config.toml
num_hidden_layers = 12
hidden_size = 256
n_experts = 128
experts_per_token = 8
d_expert = 32
d_shared_expert = 64
hidden_act = "glu"
moe_layers = [0, 1, 2, 3, 4, 5, 6, 7, 8, 9, 10, 11]
router_score = "softmax"
normalize_top_k = true
routed_scale = 1.0
balance_loss = 0.0198
balance_bias = false
router_bias = true
init_std_router = 0.00991
lr_router = 0.00069
vocab_size = 16384
norm = "rmsnorm"
norm_eps = 1e-05
tie_word_embeddings = true
optimizer = "soap_variant"
learning_rate = 0.00109
beta1 = 0.95
beta2 = 0.95
batch_tokens = [16384, 32768, 65536]
max_seq_len = 512
train_tokens = 237300000
max_steps = 6327
dataset = "wikipedia_en"
Below are experts of layer 9 (counted from 0) of a mixture-of-experts language model. Rows are named router (the router's row for the expert), gate (a neuron's input weights, with its number), up (a neuron's input weights, with its number), down (a neuron's output weights, with its number) and show model dimensions 64-127. Each number is 128 + 24 x the weight over its row's rms, rounded and kept within 0 to 255. Numbers have three digits each.
After each expert's rows: a language model's description of what the expert responds to; "comes before" lists some tokens at least twice as common just after its tokens as in all text. This comes from a sample of Wikipedia text that the model never trained on. Tokens count by the router's weight.

# expert 52
router:130118131145115111149097132102152112107164077126054097133115099123127127155114125124137091139066122122137138122146111126116071124148168128100138147122153077097130119139107180143174156121082132
gate0:153101132175166142139133176157106139142156130092148206133119128147157129123121153125163101118154146126126118162154147137129119115085111109156139115158143111142129138096098086184120133145149117
up0:128108139150134097155110161147111122127103130077140182148078110121145119132152155143138141137131124142137122158171159130150094138080138098122161122140152082111160133076108116177130099145131129
down0:189129172144119109145148152141132149125110116113147135186125140123132129101163124123105106111132148145050116132175112105143146151120148129136101123122125166118191128117127129109144136160081117
gate1:112098113113118102115141160108118154125100101120104126157119133102168137157152112114112193172089110119119156138141140114109097113108146100135099174105085134131078150133156150119116102128142100
up1:117124182172117146086152092153190146159161132133141119125146090115111124085161137129108130119141141108147096136095155134071112114132110168145131136158125134121136131141140149103117149111139104
down1:133127124122118129118045145092151085116144132148134152112138148111158163151172110134117155128127154150127081156097139107107132096144126172123106144057082124124121152134127144118133179088145130
gate2:166087143116049089125104165142073131155116129162153120126130100123107126126098119140088102135112126102071126112123141135164101164159165124153122145158085118060113106096176160096125119093091116
up2:134102168116108119159136140112142122115179143131107116142115084122112133152124108163088108122103108145137124071108108129149106166114148126097138143161111098120170121148129142127154093098095133
down2:129179087125145134113140118122108143129154132110153102152156132137110129134071128130135144119067106137103153111137117150123097147149131121094100086141108144153138092149088134137103138131125131
gate3:067105085139104146115093082148117123106089111139126088096114126115141116138101085125190169137097165158218160097116118097066082137136118124126140078127122125080115087097099117114153126122102133
up3:179114145118153115147148131161138170207116139125118121144131188130127130123111112066114096113143091136083072150143136109118150105110128127150088122103122161158129160093142101122112147143155112
down3:138138113131141084107068085101100100124113132152132066072125128133108122102127085092135118142084127095129162106162138189107101136118138119135126117118139097155096087129126105133117118134105109
gate4:065154168129138114120134147161086085120144108133116164142099181115188129139144194107153092122169141123159130133126134119117102125158147150142125130116122112115118113110149098150149151135126129
up4:179096140162138144099127116115137175148089131125143088120166114132111139101099087122146130131118154119089109118134145123109136140108083123139096084142159146124119128129150136114087102146135122
down4:136108138132145129122122145125117116146158161084150116104117108120130104114137115095119096117134134130126109108173135130150096131107117102098118105091113104120131128126141120095114143163132133
gate5:125093148151150161143142117129142125116118114173093114098126113078148110110094120137151111082130127177105161116106137162111129135102097159068096087167192141121131109141171134134170132163095152
up5:111111142123107090117102149138128152115145116154168134103124131183089122081103093105137117098116165115165129128121125136121103105097147177166146115118122116118098097127132141130100157120119112
down5:127157127094157093166155147127115146122134178120100133126104118190115109116136140119127149103151139150132153143135122161165150120139131152113116092112085175166123162126142110165114097124155161
gate6:151132118122135170116142129123153166078168104156116124148146147096148147140106141148101103100119087156111095114143118125133112094125133101120146134095155150147141118106163135105131109119154124
up6:116089149148110105129100162144092153122139103109111182106122079149102144126124124147100082123123122097136170123089118116099093111142165151144160157111128079109091151141112137132141136115113077
down6:136142128155143120141129091064114118104166117149155103129154132104114106074118096128093104102100146121102144137151133138108112115102135123111064104095131135149129110157111153112091119165120106
What it handles: Credit verbs and work nouns in film, book and music descriptions, such as directed, written, based, film, novel.
comes before: " by", " in", " on", " of", " for", ":"

# expert 24
router:128112139094111103131111143084134161173099167132121113157122099133114087143103173096126136114131134094144147131157157124118135174087148136113126125162093113085143149153100126138155092103147126
gate0:100179106116119158156139123137106109101167118094107147118115141140142132109099131109097103121120159123137123101122114141114100131107148123144147136130108106131163147136073135139162126130110132
up0:083151103127103155105161191162146099112129124104094115133119128137144124122117139115110102140119110142112145169153107163106146127119156097184104132115120111125103127121089103115146146115063084
down0:112108105093179122124140130149126141154116144117097157089131106152153126114137115145140087088177153126109139145146128116133131125130114140134135151136110112116100158114150104120131124139115177
gate1:165171096131169130082096121158136144128100103154119155124123127116123119101146175143154132125177132154185139174092156143134119089091146083106131110125096141130112113087130118107111169149138167
up1:154131088101156119126118118171152140127140144129118143123136136113114101109134165151155147101134111164149110131114136127121135133123131134095103136142152165116103126091082123151147177133094129
down1:095131133090104128096128099162108134160122112165139125144142150158149105108139142067119087096157087128078134150104159109150147154137124150144145153140126086128081131172085148114119158117120143
gate2:151110106095173088133133134149138108127109089123131158127098096181138186200144103076133162139142140117119145183148138131122107124138103122157139155133144120169140135102165111097152113139106145
up2:080119139118124111161162147146152153105156120182133122104144175072121106128109153132157137130118133166110118129131144119120103144142127164120097121141115157135133120094133117137099104135136111
down2:096103168140098094133107151129176124130163135140081156128148180132134079166117132136113111109172080151151133125124118104129176083120121117096139128129091085139127093128084126122126115122093126
gate3:097113115149109104116135104135125156080132118113164101105129124152116114099165113154129163102085147127130146126146158150162143125115144096087147097127169137144127117128136090094099106139150097
up3:109115146103114116121098164154146136170124146130124157137145118135142134122101108121106158070129188128109143158121102120064112129128170154116120130077137074130148127142126134082187165125078139
down3:157155081065138084126116123098100105102154164105102127108127168124167120150143170095072178161140126095125145138090160140139112103120150171152154125102131121153112147111128171152114146134155101
gate4:149149108159151147106139122122126144138174100173099137123126161151150120100072089117090161071094150169156099108108111090080140158131094060126145130122160105164102135127125115107150136180113118
up4:115089102143177156145124140126081142115107142113125133083107106168099133171094116142149101183143148127111126141119112108096109108165124119130122153163142147126119151085140117124132128136149116
down4:105108108094113113147149156170190162140132096123148146119094126089139175139109113117101171104147106123168136131138122122127166123134143144087118149095143086111150120109131144121120127128110119
gate5:170150109115163132117130108111129112143146136156152155131121139135121122144121153102133180125115175119128151113148093084152135110140149141106131152102179134114131123183138092105132131125113151
up5:135107109170152182115101094182147128142114115084127095134135142137122112134096130151152099149092121130128157077120122122120129115142087098120120093107132147113111118107146115111154162136120099
down5:095111134115125136140158127134153120147113118106112111122146130146155141084119153104175095101171085113145119136144136148122110140097137155109154124203103115129148135134128177133141120153131149
gate6:132138091125126121124177170151115161085123119096129125138171068113110122105118109124134117088142112126144142126155140098140137150161124093166202177160142108115146102101113164161136067122122120
up6:135150136136147123125095107124135109126087186113116137131135110177129153128149162166123129138125111145109145105159124092145170101108126099117133124139143128139131128117114117148132112152117105
down6:114144109119150124104129116141087141100102108122157112110111103168111148126101116144138097116181163134119138148116184139113110132135088128168103146113130159151130150097115107137111109180105130
What it handles: Year and number digits in tables and lists, such as 1640–1648 or 14,946,700, plus list labels like Population and Minister.
comes before: "-", " |", "–", " and", " (", " –"

# expert 44
router:108099133121121140095114149108137116138128149156142128138055102104087105148156164139137152142108091096104117154161101082114171134145119173085113083128162109123098135089104142121144149091122155
gate0:119129114138123114081135160154153118105162133117089132127129156107124130152087130119101113140099109112147120158095111125096113090127087111141134165149158154108123145079111169145121130131112151
up0:110122150148181080111147134108134113159102142109131095127164100120150114095127136100148153149146132071119162126153110114163145145089151097148113111113129166143123132160135147149122152126130120
down0:125182103102106093140095137155129148131162114100132124142151118154133150122145153143135122145128114172135152150093158110122127139119149136168147201107128094112124107102123132121119157153142119
gate1:053118146117114118127115178128109175128086182115104114165147146126131115111137118103065140149190145131090134155164108141107162114096141144147122087131121112128100116126125101138094090122085127
up1:133135147181125114096138124110177092079156121162163097120125149152168143113148153142095093130083128095172111120091153123115112147148151141170155132143131126154129152107120140166065168117176138
down1:113124165103143129170138135080133135148121149137137081148141118133143095144138166130137164202138115099124136153129101087131145175120146155136149137135142149127137185184110095165140143114135130
gate2:146115146128126112129135113107129053135165109137138095091119113128148096144129126143154118121117128099114116098122084127161113149124113138130114119120128108125140163186164168092130113118115140
up2:135121165123106140129098160120139106097175145161139087142155111124121077164138152140096130097113135107146144133120167134121098139140147152140147117117162107100121119161167132094140146059122096
down2:181113114105133108137110122148130125127138131140164163144099113097134108134122153174149167137112157127112122111100145161107134148173140088152077106110113160162106133089100118137136133139111122
gate3:143150105154149105095134173146121168107155113160169135121077128160145111109116150139106091117112158111115096134118157139108134135168171154136126105139148115162091123132158198116082112115191106
up3:115108120168123130103093128164132157146142176099148111123148132163122152120148154120122148137140121118096134132128164124108174151133074170095127123143122113147099118123178156079156117121106131
down3:152154136086145166088125119154131099122130123168086137137174140120109129116117136068105169125155128119124155134153136108145123179087092165156121061146122109146119138136114127106109156148120076
gate4:131086108119162154121136116133129130156174115139132134137135135094129106144148192137131159117135146068143116107107101086153123127142120136100135112130096101082168124130203152095133179134144120
up4:185135151152142171135135151090112116153139138163142151182143139160097108143177153116097130113157105116111104145124100118107151154114150119108134105138127094122148133152095148121085137134128103
down4:111099119109159134108131056099100082123097119138164177119146109139188113130179076124162130138147106138132132159120176129084100110071121125158136117149168132156111108123106130141108120129132083
gate5:139095072156155108143118160156120124114116168130117114121140154093120108148116157152075122089107157159107138109149088134158126123083142114113127120142124130150137088128131075162143119094162145
up5:126147103129146103110129178072141161123157102145125094133105125117131136161094144080121114124072140140165120094162072117146108140119175125124141109115135127131129137119124164131124118118148143
down5:120147167092128095163106165124094137092144105087111151105093139131120120116124132136143172119085154134129172125137117126111094121132114177103095144120112111126164167096141135141122090112084107
gate6:124154120132155104127054148144160090105116089128127150120109092118151124140097141124136157117141130126147113127077128110128126127129124134115124117114134116129127113077115113086126133121136094
up6:151130080099113103118131099141104142093142092059141125112133100144100117095126121113098141086138164086137123117122150130119125154166158116120167115105137122135164128150148135122113135167113119
down6:119142143121125116110134142097091178137130142138121115139143156133103116118154129131130111134161148147110105134161151133147130128115161115109164136129113141147112167136102129111073079114204103
What it handles: Single digits inside chemical names, decimals, table cells and numeric codes, such as 2,3-dioxygen, Jason-3, 4.437; also list line breaks.
comes before: " |", "-", "%", ";", "′", ")"

# expert 63
router:092102147147139127145156113174149114083126116143098160113120124131128096106136137114112098127126177066118146128118128166173129154132129096134085114131111100112152136153144163118118148102108122
gate0:128138106117078091147176117147126094104138126116126163128169169126126146118123107086141110117140116131130160161102116172152148090121140132128089138140148126190121135149099131156080105092124075
up0:153121114133129122141127115141128087132101151121129170108123134148124152083150152114095156152096155099129148114119183114110188142110130115092113108117100096134121143120141121103120174101122122
down0:101104191131088102133141124156172169149152113152095125162105106098113129115089110126149114125132124122130137094134149128191129151158115146112105105166118094171131130165115195127120118080145139
gate1:156124098095129112134101103109112148139156109139133129133139133142154127162113126127092128167110121134143099129122079142104114130127139122124143128136107144121121140116109151134149120158119119
up1:106143102136157108162130152117151154128132101102140178101156116107142149134130133120107137147129131141138165130131122117129118138115132127150135120142166146118148156074162161131122123136138108
down1:126112145128117122122114163123120126087102148091130077124074117168100086090146117131128181130132091102128101147129102170144093145094133156137153129139158174128146106167133145099107100139155112
gate2:136131138163147098130152120165109130106132159111076154071137156105143131130114142128135123096116146118130190143128173133130142115144130090095093111098118094109092110151163090124151146106128132
up2:132122115096149162106110105080125135149158130125156083139149115142123118138142134091146157177097123133133137085146102102104106109105135116140153149145143151153145142108148111105136121144096139
down2:122102160141136158143170164120131118127081135130087125156160147137155095139119128116104122138145177117125138153139141118140141128143119134110101123143156114079131116107134153118101107091133101
gate3:102146139083151154108136138132179121107122114120155116147100157131106124121129170150104149140113120158117134132108109128112129128146145145149160109144193126121147124129146098112127119089149140
up3:114114102147126159100101123134159113112105198137136195168122135080140127097131094134104111159115149109130120124119133097121130134172129106084164125121101126120118128136183131126107142125145136
down3:122123059170133157158141122155114122138133105153161142085112139166109148176100136151153166125151121127120150137119148140138123149141071113158150129145132165137149111136114152131105085111100150
gate4:131130120126107093184120131177106141127142076149130097134125114146161127166133138141097132147126094142138123157153120148151128120100177161152131133129151134158109138133117118147126144106143077
up4:143122139128123132173132129143140115164123151135090135111106129068124153110129074138104132115128121133148088130133117093138150148113149135090121099152143133119137123106074115132160119154173099
down4:100092143171100152113159140082119129118139106140140149132113140117119108157195115165123113161142115122184163138157187139102144149157128087093146115130081134135143137090138120137118129125118122
gate5:123137101119139123144128106157131104099106127153089118124104127148150128126128168135087109132100116134134140099136179116148127115151120097130145123098094109149164098144126117117104148137095116
up5:108183132104152130105153106135094160107159132102130157085163078163107111146136102133142136139109127155091137104115158139095091139111174134129146169138154118114107125191162140064131131118111200
down5:112159099107130106127118140163134086121101170121148148142145163136138133117131138084141135160102140112151122113136131133166127125125114108131117094122134160113131146116097061132091105152158148
gate6:091129115150114134136132137132158148112118079178101109147126120112131150176156163100123149151150147107116169114143140111145110177162126113162123162122152075118129114145139168113104152069096135
up6:124143125138113124107100100088102110144128144138177115144107134165114124113139122127126086088115129126150091138162114115119091131147187130084138108098121162136118149091085089157149134151158118
down6:143156121124133154110138091123125139119139124126124125106141181104142091154125125114131089155110175169140118082144143120135157132173129125137117100126111107101134152138109157132158143110079115
What it handles: Words inside wiki section headings and infobox field names, such as History, Career, Website, Species, Binomial, and the == markers.
comes before: "==", "\n", " ==", ":", "===", ")"

# expert 6
router:119145094157113120150145138096095157146158145126120139149123068138107122144113130138091094130156097121131176139135110106126172117108167133109153155159116126097145151117072152115190127112148136
gate2:111140154157097131124156107173148133111067123140139144118120086149096131144128094163087084108088136127114137176098174117158153153128147135128130108135114134114144114127120131153140148118104167
up2:160099168093126125142100141099099092114142153172095101119120126145169160103128121122106121104144144149129088097169122147134134097130098114128137142104136140165137144085146103103096100131175114
down2:125176112143097130117164093113138084116147125110172113108109158119126098142140121095122109150090157100194109122157119138126102121122151135162113118087094138135121110115085121086123175148125124
gate3:096155143120074101134082127142141110102123123114134159139107093125151121131121097119088136119177112143143117147118150165143140158145125094150128113141099085152120119122106133088134142115121133
up3:161156144130154133110116124164168151122145144131116142102106143139131186124141163126154140159149140129086125171078098084134092161144158140174141130145100133114153086128090132109124146111143134
down3:130107148132171111137133124120123135083148113093168061119127132150079120094121155129111167132121169110152111118146154136085069140177155139143157113158152112126145119137170104147117104153129129
gate4:180121161141131110169120136132152144145110138164068142129149114117118143129124101107147104145107143119129127111122131134109134114157103137083137134108125153101120144110177138167117127116154131
up4:091153148142135138113132126142122118149148147119143145148125136152132147089120134093090126119146151111140110121137089118123117121127140146124122131086137134133162107120128111120088097106120112
down4:105151190115086118131122149137178149098106140147137125139131143156114148127104155107119103120128143152117059139129137109105164132125122119119144136134151136131159144106132133172133177106078128
gate5:102142126131080083112136115117154130119139092137157109121109095142119146128119111156134137090173131128127150107123143151163126143136119093142128156080121136159155112141121126088101139156060146
up5:105151137130099110108093101099149098152120140143141115143109132129152149111177117115110127081172105146133135130105135145180144115120149093153159124142097145109168123135098111082105168125140125
down5:116144144138132092111131146111127108108096117152163112126097127121103096099139129123152160149141121187122122077095152085122117132115130157100151076112105128161083134136118120146157125144122147
gate6:148097160088101111168149170150110122138117139138087137161128121125116165133128127165106123098127168153115108097146087130142163100142140103146127142120129125137148133098113073134121150139165120
up6:130172115131145109103115094140151092110143119156171121097127148142104167105149136085128110144137154135114131163124170136140111153130076140146101142137093162154091117190113161107098138111108140
down6:149096127105148109137144152144141114151124121098125129077123111136104141120128099139143141114142158139171107154115159160144110124168161155174113110109137153166102120136117105122162118116138161
gate7:120157142111134133116072120101139150121118132143082143129104121135157107118144126128099077139120144126088137161122106082124119124119120119142192140124121152119124117149109148154104116114114092
up7:131102126112130110134144153131125041132067143113146157150120154152131175144127131111117142108163138155105090142148150102162134137140117135106120139123124131122124122151129121138150149190123085
down7:120133119149105111137153146155115081175115090113139073102134147118146086116126143133132116120133120144083121102138105129133167110078118124132119090109116116099101135115106146162183124165110164
gate8:120138126114100129125134092124104136101108161167143103145121147156156088157134156098082134113122116125049163112088124113131090136124127111133181158145153157111140092153123163111139143095151138
up8:159123131122120146123101125096126139117114100119149141121118089162143162085152110168102105093152136119136110112058130128077132132142153118152148182152156116128122131128149162122096144152126146
down8:144128186125097095149162126149157178183131149138124118203096115150149135164137128104101127126165127116115162139128117152139142174168103121139109117090102141154131117128112097105130133099119146
What it handles: Closing parentheses ending list items and table cells, line breaks before headings or rows, and verbs after "There", such as was.
comes before: "\n", "|", " |", " to", " a", " –"

# expert 60
router:100140152116114116132088105174147113114123114144142182159112132076140151112145135133137160146177135132122140129140108126116145150107125130113154171138124146122165120101133159085118164126086122
gate0:121127101135101140179098119122168108117121070110133141136147162126123093106141144146116127132108151115139101095130098140126103110137125159117129127100108141151128104141130152115128107122101149
up0:124137146126145089154089122142168144111112143124105169147178133124110183125120126135120156137127122090145116144121096140136144179141142138121134146119111162117181112138118145100146135102094106
down0:093085151119118152132115119139155147106127141094120113139086168127099168130145126107106152116119161162151139148136130114128098142128158177133163129158160130135104153130125139092134160117150136
gate1:139177119112157093098134133154125106108165113144102151171149128149095147133126179146122101094154130135125106131129118141127157131125140100078136147176155113136135125114183132149130160132126179
up1:163121132141125111183108156129140091148148105150140129169111166117132136148109139126104107105142096103099101136160094123106123095097122192140127155116141112155142117144168092124105146105110100
down1:090095180131089137140087123145154132121063176107152131162131153094100140118114156125115136126104098133124102118118161136148115141147110147119155145162150179131153095097094083115131105129110136
gate2:113139105173132106119121101198116104147134147102111169115109146154120111116116145150134119094131130158132178119142116093091174174136098118115122137164164127113126133123138161101152164114083186
up2:116166093113132169091160121124139109151116076127157166113109150129160133115155130119146170124127163105122122117130178175156107112110158145104161107129153156136142125186156121133127143108175130
down2:088152142114101136136125139154129142081086141136175146111129159130127139123094128141113111127127138114125121109114159138148091119100164132170094126165152124128138109107139134133121088096143161
gate3:112126135147153120099158134099127109119113168138117130125125152100138125115111084130088173159133114105125125124151026107166117154147129177128163125114142104151129129109103116112136106139172135
up3:148137131123083118141137155139174180159125090161095104133113126093132130150112142143146073117135097153147101109110115132102118101163166133162090100091109115107139110110156117147146096091163150
down3:159170097148118184131116165152152112109130133109151126099170110106122143160153125103127112155143166111146118130117116114169122102151112148151123111168113153145164121106146138155112140120117144
gate4:121127130111160127092105139141086108134116118092126152156127143125094122170099156082104169117125145146082150137082143075090157132124115122134106163102141127092109127154118153124164171100080161
up4:105097122107115146111115113155110092093132135149121155146129107095138135133131124116133142121164118120097132134111159104107111130120111096099130161136134148118179126131128161113147189133091123
down4:146157114114163130111157093136123120128129149085150132112169112113150131145116086128136178088108086147145124139111138200119115118129106135132082140124098149192118092134106145136151123143143128
gate5:154122131137098060124090105107116165117135150148125118146153088098091164124127090186118131108096100127155095177167111125128166140173106134110147125129100100110111152088101163122101112105130111
up5:127118139157070168125130104105151081135117143173138116149071178158156102131178158131126110142146150136146125133131114122139081089124135138135116092135138148108101147128136127110146118128135116
down5:098141083153114168146142147159137111121109143117154143110163108085129088139140114151108103159148123130159107150134112159132146091081128124145149156136118119154160117155157139098146135069107099
gate6:107135137128159102122107129137123080170150171150130135167079130110140112147090090152129156111152108158111165140156123129159131142137114123079107146147097104106089163096131090127122129120081121
up6:150151136120171150111117132133130152161162149156091123132084122134139127150131165131139145084192110120119106081126103080108147136133106134131155130107130087102111141122170105131120165156084160
down6:159140145150139124125138144178152151144105086163123105118099139134181146096122136128158067124123183144157141165155099129107090151174121134141098128149131061103119162146095149183128085113135115
What it handles: Measurement units and percent signs right after numbers, such as km, mi, tons, mm, million, and %.
comes before: " |", " (", ")", " of", "^{", "/"

# expert 7
router:117102139134131102169121119101091169140135117119095143160157132113120143115070074109125102094121134133140124108131123101102127141102114103114100092151114112137135117111152102111149099166139123
gate0:125097143131125085047119148122094162148145087105130103121140115133123133104091121130106086121093111152118125147082139122125100112152146125123087106111135137102130112185147138097160151159184146
up0:141095120127133150101136136123081114178136134109111123112127104119130130100062117167183126115064095127142119099110161124112111164143170100095091124151137124081111128178117132148152126083119165
down0:127128143136163166149159121097135128143211143119160090165148197176151137175118178135108116178133136153077149180129113116125128137156138116156117159138120106135139117135071140108140147130102152
gate1:106119166135147118158158137127168132142149129159106119126154119126172131115112098079119107136103203168159144131116125112141145177083119119198107145121112119144115140135143120147123124104137120
up1:140096117139124115119155098139113099110141110116140117098124100112135153123153126142185119162129088119151105087132155146108102143162132123125158118084102085134119172153117069138158117127162114
down1:171125156116167095165112117140131176140165117134146150152147146109128160120080105087124125132130105133090118113136152112106125080135150126113111105109074118126111126113118136090124126111167130
gate2:106175135138128119123151102123125157094111132120121151139137156113153103083147143105103118131097192140145151115108155071119103075154101104116109139149118115164159112133145123130158148178114127
up2:116110119103124097157120183112150095139104161112101108130128134124149128159132104141130119130159095150087122150136097148132143144093096166173132136085125144151137122116121159140127132098126089
down2:136157158108121103148144089121113148123151138123136133131135148178108125120150134071156112109097147087106147156138127095122169115158104150129108130132102158104127157085077110128116106120131174
gate3:105141112090190111103128143146096144150144143123138100114165139115135126127110131100125109117102108139116139095161102143136150131136158116141104132147126091105165104156152135118149156130092178
up3:114162121142169104116165129099112140091159151142121114107142148142132116108156120142107082147107144143131155135112125107142151099128097133152120156132128117204125146133107131137090140164111149
down3:096117147132148161144153116141123179120115082132101147119145141144166154111136145129165068164139129132084117124101129127126119140131150139142113156135126149133133189129098141099123119112102107
gate4:124083148121105127126105121117146132095112111088155179135116147138117138066115134089129125118119112099160130081172153162179134119108110141091162141138125104187123132106101134133110131134162175
up4:167100128140132161160126128134128094123110131100148152151109106142135150104124106098114133152124124132149153143084109123136157125150113136113144147160116136128135089111142145087153135101125058
down4:142188131136107152137145127089089125114139120111100094144146156101133101141127120149119129160123159122092101125140140165123123113158102115178078135094094096146100116124089088163103125130112122
gate5:098131131128134128094103147132100114096125088144121178125148095075128147091112146177158141120148105123136108128116138122143147138099152092138175153137124091140090083120161109151141121126131135
up5:140118142151173169133149118146131130129130160151150135143109158134153122163131131148130140160059147127092128141108116098109123157149152127067127142132096109061163136111098171120128130094126122
down5:119169130141124108121083121125095131121155136115125180167142153079091086103097114122127120142141147113148123122145181111132107104108148141137138140123134128139159155124151126086167120150141134
gate6:120137126127151131107148132147097138080119177128126127150146108112118120105113137113132107143114151091132188118099110054112146131162113137146092131173145132076112139130131140134136129103156122
up6:129159115153110127112099117121109165115138126161115089120102141129134072179127138180127109136155112139147162111127117109138155157129145099109122111118167149098154146139139108132129145114063114
down6:109140124125163143139168101103143120128131088164138148123133162109122129119159101127150158114166175141107105172145167113140129129123136135173151144111161160155140177162118085102136140122144121
What it handles: Words and word endings inside "= Title =" headings and list or disambiguation entries, like discography, Species, List, Creek, Website.
comes before: " =", "\n", " (", ":", " –", ")"

# expert 34
router:144135112100134128102125119119103114141130130128114100144122136077120087109176149141108096142122107083111135167152108109116172142149158137090150084115140176134155088127109146136162149135139135
gate0:148104116115111154154143091108109151088137144130140137125158118144125183129184160141138076177121116115170142133074117139131113166142108121112146150147114132125150114148130160143100101128120120
up0:148162132125123096144143136158118100149070100124136116130178123142134110126093100141120101098101170160105129118151149152126143073110133165128107118096106152139098143114124145151150157125142115
down0:175170125126075087116131085134096135099177167121175106143154110150123119148099122129092106092092134085144125095146134155115117119114177137159095065138130111108100133118123166154115126127113111
gate1:128152137197152099129140117099128096102147109152120087110161143127117122140131107112106131133081113153085131091140119140135115133142145115147127093137145125155126125138097147133125157137109101
up1:176128109119127127126114171114122142126116139137156129161125102123150161121161100101150142076116134155161160146108138132152174184126140161175094153134113131075142150102181138131147110117131134
down1:134133138152121154117150121128145115157147158198115132092100079124101118106132086114077116139133112098140118125118101093155132155126122108135143109183146142148104122126139148148129094094150142
gate2:176151099150143120162148110088137151085106130151118083153102130099149134106125141097088103104123129121134156097137091157103089155118112135119152140061131102148127117131129153146105097126127160
up2:110110124091112138145098137125145161125136166123163124111138087158124139120167111135171138143142127119178093169109126120129160078142156123144128135176103182084159145139165108129109128142131096
down2:104091124094097110153148166116169154099110159127117142128139138091149127118126137128145109153166103130163133115124095154120111156100124144135146161135145111145147139141127129106089142170093095
gate3:105140107137136131122070151133146104132102133117146141174158129121143119169118152153145136136104149124120118144152100097161131139107140117100125158151144147104173117098149147160127145111138147
up3:152102178147115117138152138099125109142118154154104133110119088143106135120138121080133117134165112109113127139118122130088150100109077137153120117125105108111127168143108071136148106108135149
down3:135195132110127173144106114112129113153121155091133111128140111132129114105114170118167145132118170125147125118130136116139127092131138128154132094138164135161075132130133133136150101118129109
gate4:076139106160127114152161087141131135108071156126135147142168179118103115137171107156167140147123140127153159118140116132148133116123108165164112102187115140134144119149131139131101166110141141
up4:119128165136142102184146134089168117124126155151140120161133135093117157206161113128108137144126141144120089103159124163126097069103149130146144134095144122145150149104114142190089114136121137
down4:125198152133093140123137148130153133143128109095117135113152067119140117108097113088076119165151113090076106141126133157126130139148101125138153099100142122138077130124130149100140131119141099
gate5:146110128115134115101133091142131135117163071194155116126114115098121142139140071160070104125162107132144106110140166158179118193138129138117138111149116149127154108144163133148119104163104131
up5:143144130115116094119155134112147138122113141091097151142089067144148123110118078131134142142143130130148163199110114088107181128160121150105112105124148130123114105163139134107130159120136114
down5:143155125109166135172108128125118137111075084084126107107113111102162114154109142146143140156127160079112143138101163147118093103128147138147126125135111133149072106105112120122104085142110135
gate6:159130133080157129139094084132111098109142171135138090149109134133188100119151185177123099133144122194136106146135139145108127090134106134107156120140137104101101104147163129143119148110107144
up6:125168121149140144146144159137123176075087143133124117163119147111124132098151127163109109180135118122136133138107150122106117136146161144141168146123128141104168129117130126089121100163097114
down6:086107121108150135127103132125147180143156117148142127148115152139148144116102145106131157147141113168148099150136127124089129110159119121082126146125165106143118098100118106108136121113120157
What it handles: Subject pronouns or nouns just before has, had or was, such as it, the album, the station, plus percentages and table numbers.
comes before: " was", " |", " is", "%", " been", " has"